Weights of a small mixture-of-experts language model, trained from scratch on English Wikipedia: a shared expert of 192 neurons.
Below are experts of layer 9 (counted from 0) of a mixture-of-experts language model. Rows are named router (the router's row for the expert), up (a neuron's input weights, with its number) and show model dimensions 320-383. Each number is 128 + 32 x the weight over its row's rms, rounded and kept within 0 to 255. Numbers have three digits each.
Before each expert's rows: "gets" lists some tokens that make up at least twice as much of what it gets as of all text. This comes from a sample of Wikipedia text that the model never trained on. Tokens count by the router's weight.

# expert 37
gets: " as", " was", "0", " a", "9", "8"
router:141097099134118108124112177209155140080078172140073139151091103129142126082141102156078129115132082141052118061101169166184130156105088152181143130107136102151124119137151147129172167148080088
up0:081077082128181108116108173148131078139074140196095160129106161130139126102126141103121167151127131143087121184087053114110201125197120066163145178075091145150132079070107164115105087141159117
up1:137086090135119087112170159099147166181078160190107158107198147135136114119156140115062149160131143133069141147172089105131059100091119161102067102097143129115113156071109127148145198077141144
up2:097137132138179166167054079091112068133199137091155102081111130183156074129142079113100129085111173119093185088111092111162085155061176103148118121120164083095110116117120125108016131139170147
up3:107139106154093086166152107163126164068087151135080120174106112110067174114189108165127140095106146145081232113126107168131118139140112113170113126116110137115129125107132088098163111137127152
up4:156158166096151170176041163132110084106159137144132146085152055114142132105146134085099133101091131121091111124112167087124142131174110121125106172144095101122137121125093132127085136106138096
up5:097129185143129081098154141126165108119125178117049134047074147121130103156118190115099164089128129121077126157075100109112131087082161117142121149114124188115128124121150076139131114083123132
up6:138108131144114136188125112107117084100135161101134114093127188133092124155145151082094142160123134077137162173165098129212154221107149094102149127151132095190115120179076154170110117055119171
up7:168173161083126116105143085142163112121145091122126115208097062104099144104120090139183136125102135154106090138131123166022066137127136090188096145121170095171103096074192084121043180120131090
up8:090089153136161115187121128088150110185084083086104164147143080139179183153161149136135134085124132145090151164118114121145143117101125111108099133136141097169105089143131125163162108141129149
up9:161104133144137142182077129123161196145135173185153049124193145125130142161091091140137089106144096155135096136130100106116159127145110152147185099047098133175095132181120143137138123133088117
up10:097170157103084145176122126105190132100084123135123122072134129129127115095060150112169112096191158091102200081131175147131218068143095097101092128116119155089080137173102152091104174111163111
up11:148139089177177084176135096091158128169100108111110129149192162189152132132125108162051155209122109096143179136166152121098151142169083172070145173136106105155075160120118146129170134136144136
up12:160111119138158161114106122079146102162134122112126111094161133123126148118127153148079141100108155136167079092124124160139129135195089107094148073047154105078147193164128102142137121122123087
up13:144111140108106089087121102149141127143136123151080121090109215093162122106091174092127143108150121150089157129138123058125111132138130170097116101109088133122115145114129151153137142073098113
up14:123153114089126075118135125183177137134114139129118145121106113149121148102123141182099138085197125090144092088209114191116157085092118118141149109140101081087133103135134128138162081073056160
up15:169080138170126112065160166159122148174093137113088165195088189152138125124095154047127108082104028172074149060180094159144104150162119118107154173092085200109121139212171077098108130155166056
up16:151097104105098116129154160083191149037143128132102144087136120122182179126142083070132072128133162109090117098202159165098130072107123122148084176148085124107124119133157083161159148134103091
up17:151103078144135112142169083105130106148155081094142141139109152170139094110150173104093145169083176156140133098151096134126128105133069099141116139097106131173216089165099124188117145124153109
up18:090098126144162106130170161089092149184141109135142126063130136052096146179128139039103055107085203132113110129129176077111121158158124078100087157161095096167047109143112084095126134135155084
up19:180125150040096105163156119153137122134106159144117177069148162109095079155090139098122143145114119052117133134137187120106143092166167093151060144101126142114195115138099114144108147093117135
up20:147069123080126119112150138131142118109163092103097112157129144147150139153163182097124158155142085106072168106180120156127168155113114156109076078142089117180096148145117101151097196088089158
up21:157135128123123113133091105107148138138084152124140103078128147108139156089145095107128103138138090142144128113156191133102166150094147195109133115121102088127107154087161092129179123146097038
up22:095111101125076065180142128169112155169104141082111158124172158095128157116161147138064133110127136088103144200165135125135159105210132110153116102094110126104176119129048096123105163100086132
up23:073124053098119124066097142133140125111182140093076116112132141145075128119067127104142147150134144124170141171147136151115116132039125133143150193158187142124111104114133159128130145085128193
up24:150150114112158161078154136121133156115073137094118131120134098117152144135152185104059066128167115141124125124175101133110139125116159163135104124140052104125160109202099126158126140132136146
up25:095127124159166133139171117156090200087123068106039143148127118089113135152056174188122121134143105117144139148157199152149113150136113114188147119117141057165119146128135188103155148109162069
up26:129115121176135115078193130114098166124131126122072159123133091114199091135164162171054168096135123141089088079108141132103151126162089103106166154106065109115134141108148086164129104156090119
up27:196106175102167120111077104138184149138140180077131145122096146102150078116186110073125127167186095184134145131142128141132118154019178132104146124134126114120108182149105202090167122152129139
up28:173141105122094172094119151090158171114078109140160171143121162102140120109119177140168170105116162148183151171129137143155124170153039120104110174159147090086154098161138084083125136117161160
up29:172127087113144145138068199146097122105095165138112056105181122160105116131189081191093140084114105116074119128134182147166141132093084067096090166098113125180142136096100170108147149094091183
up30:088110085147171141102093115083118189132137122095147122099110173193111158211137114089143079126099119051105127145116076178204159180109113103140155119144158112152137119166122093103165179139086182
up31:151178121133154137127138116124131149109140157200125154166079150133159160141166124163105135113079168129154122111170057038120160084117106076123114119136125091175143109160158123097123171103128101
up32:081135155113074143190139081092099115107143076071109101142111200121096091113162107127084121118092117085088110126154097138088117015077115189093157118094068059113125092130143078151093111115154145
up33:115147120115136134113109088100081098092068105102117108157154164078180146125078109093108164152113096103120083146096159126132141094086118151102148154172138150109094050135102136156095169107121130
up34:135145180125094161110147124139185126122060129163054197177127118128099108108149103121197173141145129069105105121072120179167125173126094152145143171162132103112110123153111134138114129096130139
up35:148091118091103085059137123165113141117130139071121137120166128161153113153131137122221168147104145151127086116114116169060106140150133142071147160141117120122089085137125139161107135077171105
up36:122139102140154119177150072172090153118207105204127135080144142129093190089146167155105112112080121136138114216114167094131153107136120132118191104083140133158131126126071149131087132138116135
up37:110094098147185093115077148103195098100152171090063122126130177165095106114073150146107101093101137122106148139091192120153098195097099130091149119111159115151207092098114120132110123188135116
up38:159129129113176124139130094174161154105114115108126078179079187179165147112150127069118124127146131102181196120069117153095106184121135162128172101135088186073113185140117124100170081165180170
up39:096078070109082102115111145133093088174128105148139072112083109124095128135188153148086119184133108111094158162095161127154134170133141070137143087160135080097161148129157170121126129151142099
up40:191111103143138131104055155181128212139112185141123095129113110149123066145098145137120106099180096132134128091110120147111149127060147115176141147157106130127123161101139108152069056113143077
up41:130134135111097126063126135121136112114140103146100139154189157087089171107114142156108119150118022151133159150124129144135112121172157132135135105083138116151138167097143133143114131059100110
up42:149140103168162099066055115160221158113123148115140105128151189085109076145101175114159208164147152118122214089133170166163106170139092117148122127175129113114107073070159157117177093078179095
up43:122121132147084138153086067085159129127111137139102163112138100083171086169135092126096174132169152122138111070146149184105149157201126133077147165096090133137091086135106156177150182058079133
up44:182118139136171177178151187118123135123121102167115171120102148150068158113109110159148109103161104138146096142098098150140136095148048069175066170102099168098094148124109108198172119198133111
up45:058227144120192142158191153104152133123186154129080169064083103077136108181159119098091099104130127114112108132144145115116131098114101100136144118098106193109148131135109180113140087129138168
up46:122118080151081187114159123138135122125136121150133146178096103133131129126097091105174067114118109100139112088164139060108066154143131141135191114167143201127149134120092058129149111154139124
up47:110099115129163116142153119124111158121137143142128199102126126096141136095167143182137116146173107104134132161131077084149112165112105092191165161119146057098099084150175100140129118163141143
up48:092117144091135159065068162076151142147153138171172123138154116165089131166184171108141096138128132133101169145134106145126163112082176171111112152103146114167168127140165055115175128068110109
up49:143089109172120145133071123115101056141114101176107111169112141136088052097115152174083111123124135117142154144062050140127140163032111121121142164119163147090080076118146183091145115123089179
up50:104161095054110130099112140121065140117114156154173093153081135103121154142121163139148118122084097090160119127133076169150103175111168145180185130088094147140135111096148187077176109189153143
up51:149088126091200056154107113158164097108198145076143117203211105132136120105089118120111102159136133129113115094113146140144121106160094126082076111134164068164091113136124134122123181095059094
up52:122127129159052066079113128141194115106149100089144148154123112128104163130146090190173121119156099114144154146111137101171195142113141068124190097059181112131114147108116137141078104160180141
up53:124151116055049149129170152140107105113163112111140135160133106142149105137146093105110038156190185092134106138151127104138158084156167130135107153099128156140174155131121158164110112108107118
up54:168152105087121071136139113139149140087165161101143113135128112153181079189128184112127126141122168146124193127064131123097170133129115126081156138106116160126107154123112123089103158100127100
up55:158121128172135157094063086089130121116091128149108153179194133108082102142142140190121176145105149158066094109091111112094109120117134103068145164175069144178124140097123124080175190158102076
up56:111130089117152101115128171124104132108124168102106099150155149118150060135092088154068127088134135112160057137078137085136179175126093154076158123139131168142119144169101158101103090137084125
up57:142138200170109143147145154101156148170126158153124122112124135139138111103132120120130143109116111103079144116159134136078089140125148122146173131049155122150157094157100134126152116120101155
up58:111116114162045200085117115152078147069193135135120165129130123133074113130121119181129193169072046142158168083109149103145227081077142149106086104120144130109142087099190111124168137161105109
up59:152111108134163123101156151107110091094142105132136079148158106054089078166145165106091118128119101044152132151108119125139128138142144081163150212102071156135141191090217134136152091138167158
up60:160157129115142118099094098084164165079144140107084143115102173163140110154121123152124128094174123145129090117092133180143189154132132147123157089135081116166136170151113072100145142078117135
up61:078140098119127166071113143092076077106122088134136117146147125154173143155163138141082070143105197083124141187117141133130083119074108148109133131151133121158160078166101157167087151116109145
up62:120093094135156144106148187119091085122196061098098107120134110127134078068100113195142129118110176163049105181144062144172135111150152081144161129181118116117120166110071143141136169111102115
up63:130130063131101186090092086127163115101129109138119188096134136138137114143113110153160061127079131127171110128171124125075091125177115212154115115203145104106134110108139138137126149143133070
up64:122123105150195113117110068097145124103144119140112144158086136117143128113149107092144119207153193175079122114118126109165084133118149065084158094036077137113149128174115128190139123138101099
up65:151102083127099097059136161124204138103118058143125112148089145190094066183155125101108097039071125105166162133121152118130166159065070173122172157203115105136135170072157115153123180087161119
up66:147122111130188135135181083088119141140121135174155105089145141084145145108152103191114108127060142178149051092079125085041149102168153157081155084112113100156113145101099105124171125077109171

# expert 28
gets: " and", "0", "3", "6", "2", " that"
router:109163090107111104151087186146117133125155091163139145190101153133085111106114100082101193106106109128207089125166139123103156106131141129209145135091152115118129111154158143118119162157124096
up0:169116091153144098096113123104131069123125116098086129156114108148129138065138123039126187091099138108163120138159125123136083095080178147155158146183150118087156169090130116145073157136127176
up1:166150119092125056151145129143100155143091148130162102213128121100165114121129107107092120144142156085091112076154128138085148109131138124134082106113097161099129116137153115174125157171093078
up2:150165130119094097105123105074176152117120128171088068126070178106184111092129069181096174090137154154145094118116150144063144171151133073125102146155137126155097145118147111125169177095092155
up3:112099131082124126114122134114165105140098116093165147081133082101118118129161136128151151115115186104186137133060114124162095137090077122150118119141115168130141122124065095103069113124108137
up4:082134143091131127115090203160128095096101141141124140055157078138156158163114136137092159070128086091147126081170090170141154127143102094112139173116127162139129082074157159154069059131127231
up5:227127124165096177116118104124178113141176156168150148115118093139157077090191082145165112121174135169133126142120092108148147137120168149105138172165177135122152149114136117109137170149158150
up6:119117189151089110111142133154148124085140052122122125126122096122103111114111071152103107152105161063136150131135152173092130134171153170168138139133059109121086155169135058133093099172094072
up7:159149122112073117148125130152110086107169096119134141108125073159144120103101137104207129073120159095174131140155117125144104122149057079152098095163168130144134160136082128158198223157163061
up8:144097120102200085102122095113117127155123188154087113151135131104191161104108087081197163100115096125127096156129132130154175127118185079066143125167125151112120138179173085148138147099128118
up9:084143144149139133129121108120110131127150154123111152150157088073122053122117110080122121090111201121163146131094129111111165185120107066118173170198111114142135127103069132119114100117109107
up10:192163140128141139069087173158194110123102156125118136114158133112111128111087121129096167182097119088146142116145148135091128065074174154204115108102160144132134106132130124128148147046167170
up11:162184112105152078078073174133122066098130124090137134132162079117126118122102128170141125162140131117157207120123197102077149091128123135201139140111154132152153075158121118133130109160138081
up12:167109054160121119119150073121178147074171185103094113139158152063175120160091192154094150094135127103143139063168103137103093173104091137148141149210139146115121126180102148133132108123133077
up13:131075103135107114104168104131148071112081190119116106121057126115157123148127168148098201125092139140061124079159140120136187092110180195143082104131080192187157124148136100166126165157183132
up14:108115162143089118098106164085102120070142107117187114102119123162148153081129132112076105122077148164109145126111094118098120157175144083152101088118105131110108178079159098152118124166108067
up15:150100123071154177158093125153107143155118145126115186118131098148126162092181119087068134157100162172095103085104177136084105156110093163102181090132128120135222151072145115116168119158104077
up16:122122158142095123144183167140140118113155110164128157153073080075108131138120114150068103134144131109094122085156124106168187146123125113087194175158146141127127105147177124077192179079162066
up17:077125103162130173139125115103143144137160118140111107164138089129159105145168089162144149108189139159116124081139098094124170099119134109100079172160109103155078123111148204133134129144115141
up18:134165171109150127133155141120164137146108109097151138130040171150140080111149123126109140116117114073188140120111139156182129129182081068121108078155154139097126111161119037111110104142196154
up19:108130101169163041168120118153087131157137109145077142117165151108101114132145158049051086098164113090142102147106169136112094111128164151108148098127112116112134116117121052150101131192128189
up20:163161112130179114149190132137167154157178127127146087105097177204127136094164108137088140160053122118060139134124070132109130127112188084137143105131135130162068209114113110149151082176147106
up21:108088104172088169124132062136169126099184126115118162044098086173112149147185213109136113139119116043150091088162115083124088082165150124133045128053117142143080147147140130127137148142125144
up22:104099120151174169135162161160098057156153099134119134136156131214133174129132130099171158146096110165124098085121132182078106152141126066135053143107077128103130113139101158079136158103109160
up23:137118135099096066122148165143151100116105110088070093133132066158122094113169120137068128163126102097144105119104107121079108138123163070116103139166110121151155085150151098126087097094145055
up24:146063149142086138106152130101114169152144116133131158091094114093144160133075114075162171114213133096141153087068107135143135078137125127143120171130137168097150185167103148110146086105127127
up25:138092159137076131128109125196168137114089158146129120091136145070112110137154111049133148172118119200136118095157139150115171155115128130161144112067124136102109112134134127109138162066152147
up26:137086141148171133115173111147118174170139142112120121127053194111134131182115163068112098142165182139117139073148084117137113122138188048151096132130113114150154075077139104154097181092148126
up27:123120129144091117142166164069144072157148190141085118114141145103138121163128140125142135137169090095114102138107071062110137115155176081113120149152141080098162168142149133135172144088155142
up28:100091094091130118068093098114135064165142090083129137164164189129157142120071151079095106136082126103104104139102107101137141129124156084127140135157087050131106148108169155135110161125179162
up29:061143151119155081082166085161137105045137158132087121139163089205139161135177073133128160104070123069120188084064139064176103097141141141089137071133162163166198106108148158152139158122093223
up30:109130092125129119105068168147153107166112153139128173127136164160152090046139132184141145079164126081099125170101162034103174080115147124106117174143102115079131160171146130102120135163100113
up31:092076200118190141128172165145080148127166080068143098119134199132187125117161121129128078122026170167111117117146074086111155116141126136122140154144143097107123085164121144113108152099139100
up32:092124140137170070112087082114100205097152097134094101142094175145180156158132085148142153146118141122120204118082129067085114107026110155134110128127131153111159139146120109128157089144152154
up33:184169138096112153166179161139108142122128128149133130188103149098075167161160132095148201141108087104101128123098125159143186133147143058153123148134153125170187134161176068141084131118133100
up34:134136070114099098144097118159090112103133128101162136168124121180108125110149147119132118063113161099092055114088108133152167091156137141137187121123116134166095108145094121135147086099101110
up35:097142117126084134140135182086120134085133121184100112151181136112154092100141122125114131141169095140112089091147115144159105150162076146155167116138126135116066173098165131098189152144101132
up36:127128096131132175141107164155129083100110102129098101167094127152129137110107098103100115116107076108140136074160149105156157109143159128122133124068106155143121180087169161090085125146100141
up37:131107126164105088189184141140149108144211110141089160074124129079093137153153126193122159127125085108116120117118162125111135135105138089155123111132123173095123063110168112063124154168104175
up38:095093116151117107117134088136135149160106140166152142104071155122203132147130101133163129132127069115137115131128143064142185140119140166103161140110128127075082135182107176065112212128118122
up39:142128156122135137151068148134115148104146147083179143125098096113141075154092114205182108151149114094163149129163150098113170168148179110121105148116176122153139179127133094139103172146088161
up40:149085191094099118151106139143129137130093096170104144104139075122150098146126107107098116124082175121102134136149182113121105098112106137126073148169126191099120135061135137128167161107113127
up41:103068168132149102188094166118101156123159128167170103137131126035128161129123129149151115083136161118147077145116168098151172146074106131143091099093132137084137168156106144133115039115140096
up42:154121116132096144100139192137113087136152106084137136116084086135045085061104110105106142070121083149093114099080152076125121123093140154149144195176138177112078177152155119076109097081145125
up43:127095137187131114104138126115176156159141199121132167134172075147045117143130097180151091076172075152171107159146121119129133095157076141136124098119149144068081110173150106135154164107203124
up44:124149128129105097148167063118141101104116130132088140124059153150132145135143114169153162139123111148151171054144095112136127175136158116115115149118126131134084166166066097129140082155104100
up45:117109123177183144114156130154125089118146208117122081120117126141149199143118089132164158143125177106118169136163131095130142141113141178205087091084102116145107179119123122092092112094118134
up46:103073144114122115073088158108124123057131112183091160142142194131124088164176123120118136089140113106063060152136172069201162070078103100095186090109117104145145130144112150073208171130134118
up47:117127155162129127152089146124161211158165125114158114168167147149107118167127062130029158109121132158134187117146114064126110149132089144106112086179174162101126157138180086151162111108156168
up48:111130151055147106208145113123139122143076078126128133115157158150153151123135161066185167123106073157153107134176138105126148111142068163163164095107142075104143117121105162142174132134104098
up49:145149101119151164147218113137172094097146132166187144134151097153128091111128186156151127124119140134107117128161083089102130104119228122138067155147210107091089107132154109189097107104112117
up50:145149119130175185189141137140110099099116061084170123128141143124119150064057044125175210105073179106129120103113100133078118145178111119148114115158106134122118168141121151172129143135148076
up51:122060107107158120165100108100118096178126164054136075071107184160104161201083153158158095147138146130153163162122102092098122108067171141110135159093167106107097112086193179166131141154153085
up52:150127077117085090132123201142121124124169127126103159084060070148129134100125100095152116134181035152163118109135146180093096140111121126119142121163128133126126152131126182104138099160156104
up53:163141088144074129164129114144167105078159175207130183168075184164110116133121174118159069215194133110155124142114113164094143125091129119181144096230088105113191082096144094107141087077127131
up54:079154132125162135068140103108152126138126125131096072160089080169121131127192187157120103096136184118069100134126131105125068081116182071097103163090155111128146072119111107137130163173168067
up55:078106115148147140164165143064162101126143089048173145121096152080161184140102163088147133078150073166160054140091098123092132121146098112127136184140123132127094146115113115093170102096157125
up56:131157088120127145127116052174129155149163143142196123058065154103077083097113214097139112098105128103149129066135137195140124135164142150092184137158124109118185046107131101062141123100150093
up57:122114098130163143129124129145173114134080100142125111087113191146109073074171080121044137120119145109110129146159167132129101133107155134120104118108122103153162156166159140092130150101152105
up58:117050108149192152091099133157111127113157134147110080095021164115032068094134094176091113151128155199157101143095128139087134083099126098130131090065099130058124156117091175137188170120124153
up59:089135146158079165085169144137161160229101128090115147122175134116127061129093203129145138119106125043151152149130133125096127165127151140107122118176110114112182080137097108158112099161116148
up60:079157101118137047180079097120149057107143196153125130134111057162110158100098105132153067107110151085141132166134110166119091141104115189080158117152150116111122127059077083121165159182107161
up61:165132102099110104096175127124144114087091164098127145054098167174120142109151086138115074143078165174143033041149132110069102049095149108118063095131102169126094144150129112092161176213126108
up62:173113109127146100110163087095115150156071125146118131146112137171130142127104122124135093146140095088171082143105105064157070148097175078143115109138119139126123162124119094160190137157077123
up63:155131144146151149116062109129132200102129133155137130164105089175115135061153091127142123097135107123142097179118154173098102147089114150080159108081103166186131111097086117139085088142064140
up64:134125078141114099157138061095142104143169107108109118112144129109146095115172123161055078049170099078124115142123098116092117101163160160137123099084114133134117147149205126100113144104208121
up65:178196129115125121097132098151105144114079135059078163157195097125137142156150191129149106126170160110123075162152094104094038133129135122110080124123145143123150108157092158057120188098106077
up66:138068060084138126114133112153144130119126148142094132119078161174182141111069120134163132148079110146117149145151137064121080079085143161095176069169086097107137111173096184159077082171154094

# expert 21
gets: " (", "1", " ", "2", "0", "3"
router:161101114131154136149160108135140117174157126141151119134134157158143097189203130131100118083084124062155123165109100084178066095144171139149122134137142135105121132112132106140149145157120145
up0:121094033077155114201103088132165074150089098087137124119087170209073085126120099098125116135129131121130130109066133160142094135119148058137110063095130131108084139125111060121141082083143101
up1:149086075138164138137141123117111150186156171134144118167123123118178095117175057101103136158120170116114104152164118150112103122104117161116108150132109127157071170158111124128103157121220109
up2:122114114101101193134162131122075130129119136167107092139144133118174114092161127169176120130091127083123140077129105140146132103181146094126171144072119120151147113133101124081143079065103133
up3:171084168119128141132161115089134098133164124077159140133095219161107156126154163138124126154073124111109121189166146149119097109131101109132147194113070138122055115129147085168120127125136165
up4:118060119129089120112129107102139131121090127132145084117166186121085089113191073078156139098156155123130090141123137186127140095098066148109070066068126158122155131168161090133170114188140165
up5:189113125118127077207131128188183163088157131141195112093099119141124110076142117105112163123120124023133126171119085159112115064133053126112134173118107076088189061205107139134080084125134135
up6:175102116108111092127129115106137154177127114168118125093133090067118134151116180130113087068126135147125111159087163118064167086167159098191172090156086120083129143098068145143175119069086140
up7:108160110155138079094105190161106118114078173126080148127178131241100155139129128116151082059096087110063113095182104148131163137077089186105113090101100134169098129086149129124149161123141153
up8:122076135122087108110136085106086111149154130156109104156103193156123136161091093194085108160076140195162105132130124164126150116120112081077158092138140125150138121157136163090132174172125148
up9:157146153158184120113106093173154139123102090166104152189114166156182080123174108188091102122112151097105135129089081081125118146150156121178071095159168182164125117159116123119135189089159133
up10:130144106141107122121183090127157078162137101173156146117117107102154106116171143178121144079162130158141105124136121160119097066115153125166102190132093150135136190149047140098163099132128156
up11:104155149133205109086133091174192080165179112107134176128137140150127131140200112105150131111177171148137167141191114123127124165110098103155127072112133073125135188140157118094138114217166135
up12:168086117114132140165135182149093118133118137103101140084119144100187135120080073102175069135097075067094095144100170115097189144138122168129128111139162173118063069126138150153178092138086080
up13:147082147129132131128118114184086124088147127101139109137137141126117133122175120087187160111076131079067116114148139124125092136143110103106131084179101162111133103134142151180137161121134178
up14:153118061157126136118196173136154113088149105143154101057081165160154143154136082110130135081162154141089129126173123096188176111117127126083130176141187108117129084088124093157097096100176121
up15:140083141113121128093149094131158195138117165114088147140144173126160081119170160214154113106154121062174200097087117127094127099111132119140063139068064120096180140162178097115134164095174106
up16:116133108122140095077114151112147099124166115164129145124105201074139199094146135125081112124152154087139148128135137090141120170133137141110137115204136085077164081159159127155135125072102150
up17:139181168112148123133200139106160085126151138119160135160177134126130159095124108160165135175147159110102134101079157163125120145181106090179166119099247119092120126126138078127159049073157228
up18:086134089113164006123131089140098130134115070137093135122185131178084132154147161183111121161150124079130131107162120123145153103140201151104079145195094130081125104146191138180109128191069124
up19:120113134199137175188174124172082093153126067132188122137121167119108161175143113107071081111138089102127118141135127112106131039140108138137122132100074139115127102123152126129122092122160102
up20:085105106073182143118167117123128139151098113107120103099150146091138159086151104111144096124105107098125146099089100097148102119114138078178084134104187145119141101196121141106147106116157153
up21:136193114120175108139161110164119145082042171097160041145083126136081152101174146115094092106101102140150136188156099157136111125077120102138141132181115109139157091088120091157199178164103076
up22:077133138135167189147146148127108098140107086097109143110117176112137133151082153146173134148144133070197155185130116113108176091121116133140113203183123112136160140115120103119107118174165084
up23:091090136100113108210124068110147122161078163162128170083118154086107169127125111149178154137113137135098119125145123117151151174109150132119071098139121111103195220122108124169132111132080065
up24:098115137145110112105158104171119137039120137153132182082119149121123093116150133158173193137109165113144142203128132086142173104144181158123051104043131120109118170107158127147072131105140100
up25:179151112116112100133091133103095153178122155110158156120140086118119151150138139200118161141136179142145129113090111129155107091141091093140118167173147118118168135170158099127098112149083130
up26:172170156175192146164109099177158123117145135141163166124083123144159146151112119135104135113101122151115127157155095087071148115116124173054112116144143113065112120118076091108065150168124132
up27:076180139193114172056108120087174075160138116136097109137164132152142138129138106193183099172141141133104125071113095137121055072117072162123111129111133159166154145103145119087115143063116177
up28:143063180082129147142081098128149136130179170189127063143188142110117131161067112115121150118063091128151157175098122129128133096145141137141113133120118142104141123070115165144147095162123140
up29:156069123107076068126136148100098150101079085095166108138075146102145149126135156095113153161164125153122174133114172138093114123106150113123143136117105170088080110123104109116090203071122121
up30:135121017145151157138128144070111112141122182157119055110120185064162056157147131144090169122116160040117161104116085186155121148115088092126125136111102143112108127108125066134101158096113142
up31:108112076113163142131085141111103089070136110143093065154122148086086115086083120157140132118117075159123089084136115150063112094161126110084109128145079131128150178153161145148112140139147182
up32:128124060160139190153144123099151114119091132109151118131101142111177098178128196139162193132097102123114162118174112147104116128174082138153090107116133102110055103076100088176084112103157205
up33:185133141104134132149111176107155115101136145102140105122079079111147073179097150113140114044123178174177105150133099136081104110153099148178068098159156201032119136174145085114118098158108121
up34:133083112154153128089128147103097139145182148149140111102114167148153140160117164078172119147142142115152092172110129109098088196071073132095164081154147078105142105138102160132139114103168124
up35:110098139160173122154120134100129062127130160084120118164090165135126157147149113120098145111123151127113115153116145133117113064063150139117149147104088135171136135163109120129083113112118104
up36:158136197111132150174161101112094145179093130130169120162140154166159124119164096183140107110118081082055145110116142126113104156131158101083041143139084161086096116111144103110109143103070149
up37:144086144082181058086135099086117082137214169031159126077104134126175135145067124105084107135139107117107121097151172149177198100142120134144158102093134148079116158131136112126162091125157116
up38:119067170096146091122098135090144086163162184152093062156166102131165117129124123181102107097114165102156182151043130147160160122064155077121140141141108129149112130084189114084154092139108104
up39:060135163093126069145100121180119164125169132122083136076088151110110185123111159056103095088164135152167129125139124169148193085085138148106125094108147185142082126104122159109053146118136132
up40:142103149132168134099220112099124100195106142141165135179140220086140123125133111125152117120132099149130102130163132086161181126114068080127093111134139098133154110154098055108130129162104100
up41:175092143183130173032177135117104169138137128119100136125131086106141129046140118165087131114187065105107147138171097101110147095063094098102094097108129107109087158148163105185155133107110118
up42:153117167163098101107157115138128127110167138095091194155150085158139124135148085189173133161101148113103136131139126069143142104151130115156183149101152126108111145038090106161081115132084149
up43:073138188129109136120175142089137093143128104172147131125131077160058110130107125153112112100169132121113154122143111129149133099118139130101140141130110157071137083216071098160066118116129186
up44:125025140087123120126107178187143145059142120098151112138152154136175154133145193092061165091076122102134092134114137093076135156145089117135123145122155162154155149094153052133166148214085079
up45:121146096208108156148123138126133104107159107148138139170125069115188156160165132107088109134130125119129163113132160125160134148097117142144144079141086149132148125165094131166148120198113167
up46:135132144076128202100216133136114201093164114118143175068124096123094146124123096142153155097129139096189148170157116105148121150110135112155151124177148082145153146120112163147137116152102156
up47:131149119115089154168097107046113114144140024129166128173100143125133099161126099134150173113120145120177102131137114111100109139111124152055078147111109110110161153125131091129112154055210131
up48:116082152158157084139089150105125103109123143159150148119098136151090093100123119197126144130148115146120170152189117158128090141041144114129109144166155117149138136169105143136092192151093114
up49:155111121155147131106091168109110134147133111081113136072139150141155165133154154184175120152097128154121092158125050119107112129134120094105128129088183143123159148155159067103132147141084140
up50:134160151100120145110117098109142119115114145114120138115117123133171142106081192115106143085131149114164116076116131127210163136103149144110166228142101097165106141138189125108203122067141090
up51:108184132102122128169111129135158185122149123165133066114138097199115139151122121146127144039159180109112132112103103159135122172087142076128135191119076159113124194150165107156147175137108167
up52:149147182132126192171133173136077151142105131125113078115151098147125155138119182131144179155151106094150155128115130096097160169131210093074135099174141137144114144093058134126171097046186175
up53:092133155080120138111175202112117189117142085147146159180191131097114094179146160088119169105071105108096099163138100139060081123194117067110063148150122169123116169165142126156100184129169146
up54:162164085101133184127160139145107074154141119156106130113069058167094168117136189118183094128100082104143138123087179158078118125156117090132174147128099119092132113111169159131140120110160060
up55:063111160151177106129128086107088139092178148156111107134132201164074154148149093112116089137096123136152092123156158100128154113106176116121049095149111194102095042136122074100107117168066080
up56:077124165097148156117079159132090075138149191075074097164149133159088153152149181070093167168154125105119137177141073085125176169184113122131164064134085148150124126085140102166153118091059128
up57:110157146100195119150139136131062175112024133091149097059128167168133162192163159148151137089122119136074126132126192142124154123092172109160130119080134072170071127071097172143163105082121156
up58:133118182092089107142124117146135131080189140110141138127102200137070093120114162077179141083137147133131164112152098139155179159210106153169082072189069101095104150113107080141130161152136102
up59:105161170112130124123114180118116151130099098162169183144068082059078119122199214134048169127049213155169086146143104120180136175108108081143146090110100100088151113140137141191122107162101171
up60:149124168100109068133108169092168154132085156106088126144031089131166147105162126174071140177155168138101105145182163118139104145072185128084115135171111070166135168194154132151121095147081152
up61:152078182102085145162158147193173136062100096114066142124043158158101141128158133192121067133097067091115132085136147149099082140106167147129129081127128157150107125077139123065104102110162154
up62:103047054090083152109131142133122134158115052118179139162108080125149119123100079120104135056103144114114120125160069138141104129133169202156099203136077106090157073053096099192132057126162134
up63:108059135123089071109102093116140117112159159109110163124120123119151173102160068185124166152163054136166121112161160120194062106117116130117100057086088139122148096138108089104139182169112120
up64:104132108127141140112106160129177116160101149141189166165124144083108135147095122127140122117129102124181107099078140118188118143115155135127068135115065152134091103115088081157111064161112124
up65:122184143124179127151152142137053122124095132126137130100065084065131088116140155155114136088131127121159159164135150125102124154141111212155166104076042133101084114157133133095192136112141178
up66:176132165132170109074138144130204074127116100142147160166134101150121094158085119140060104156115079146103144075144140114145088129072131098137171099196093093135093111113155144116090094104089052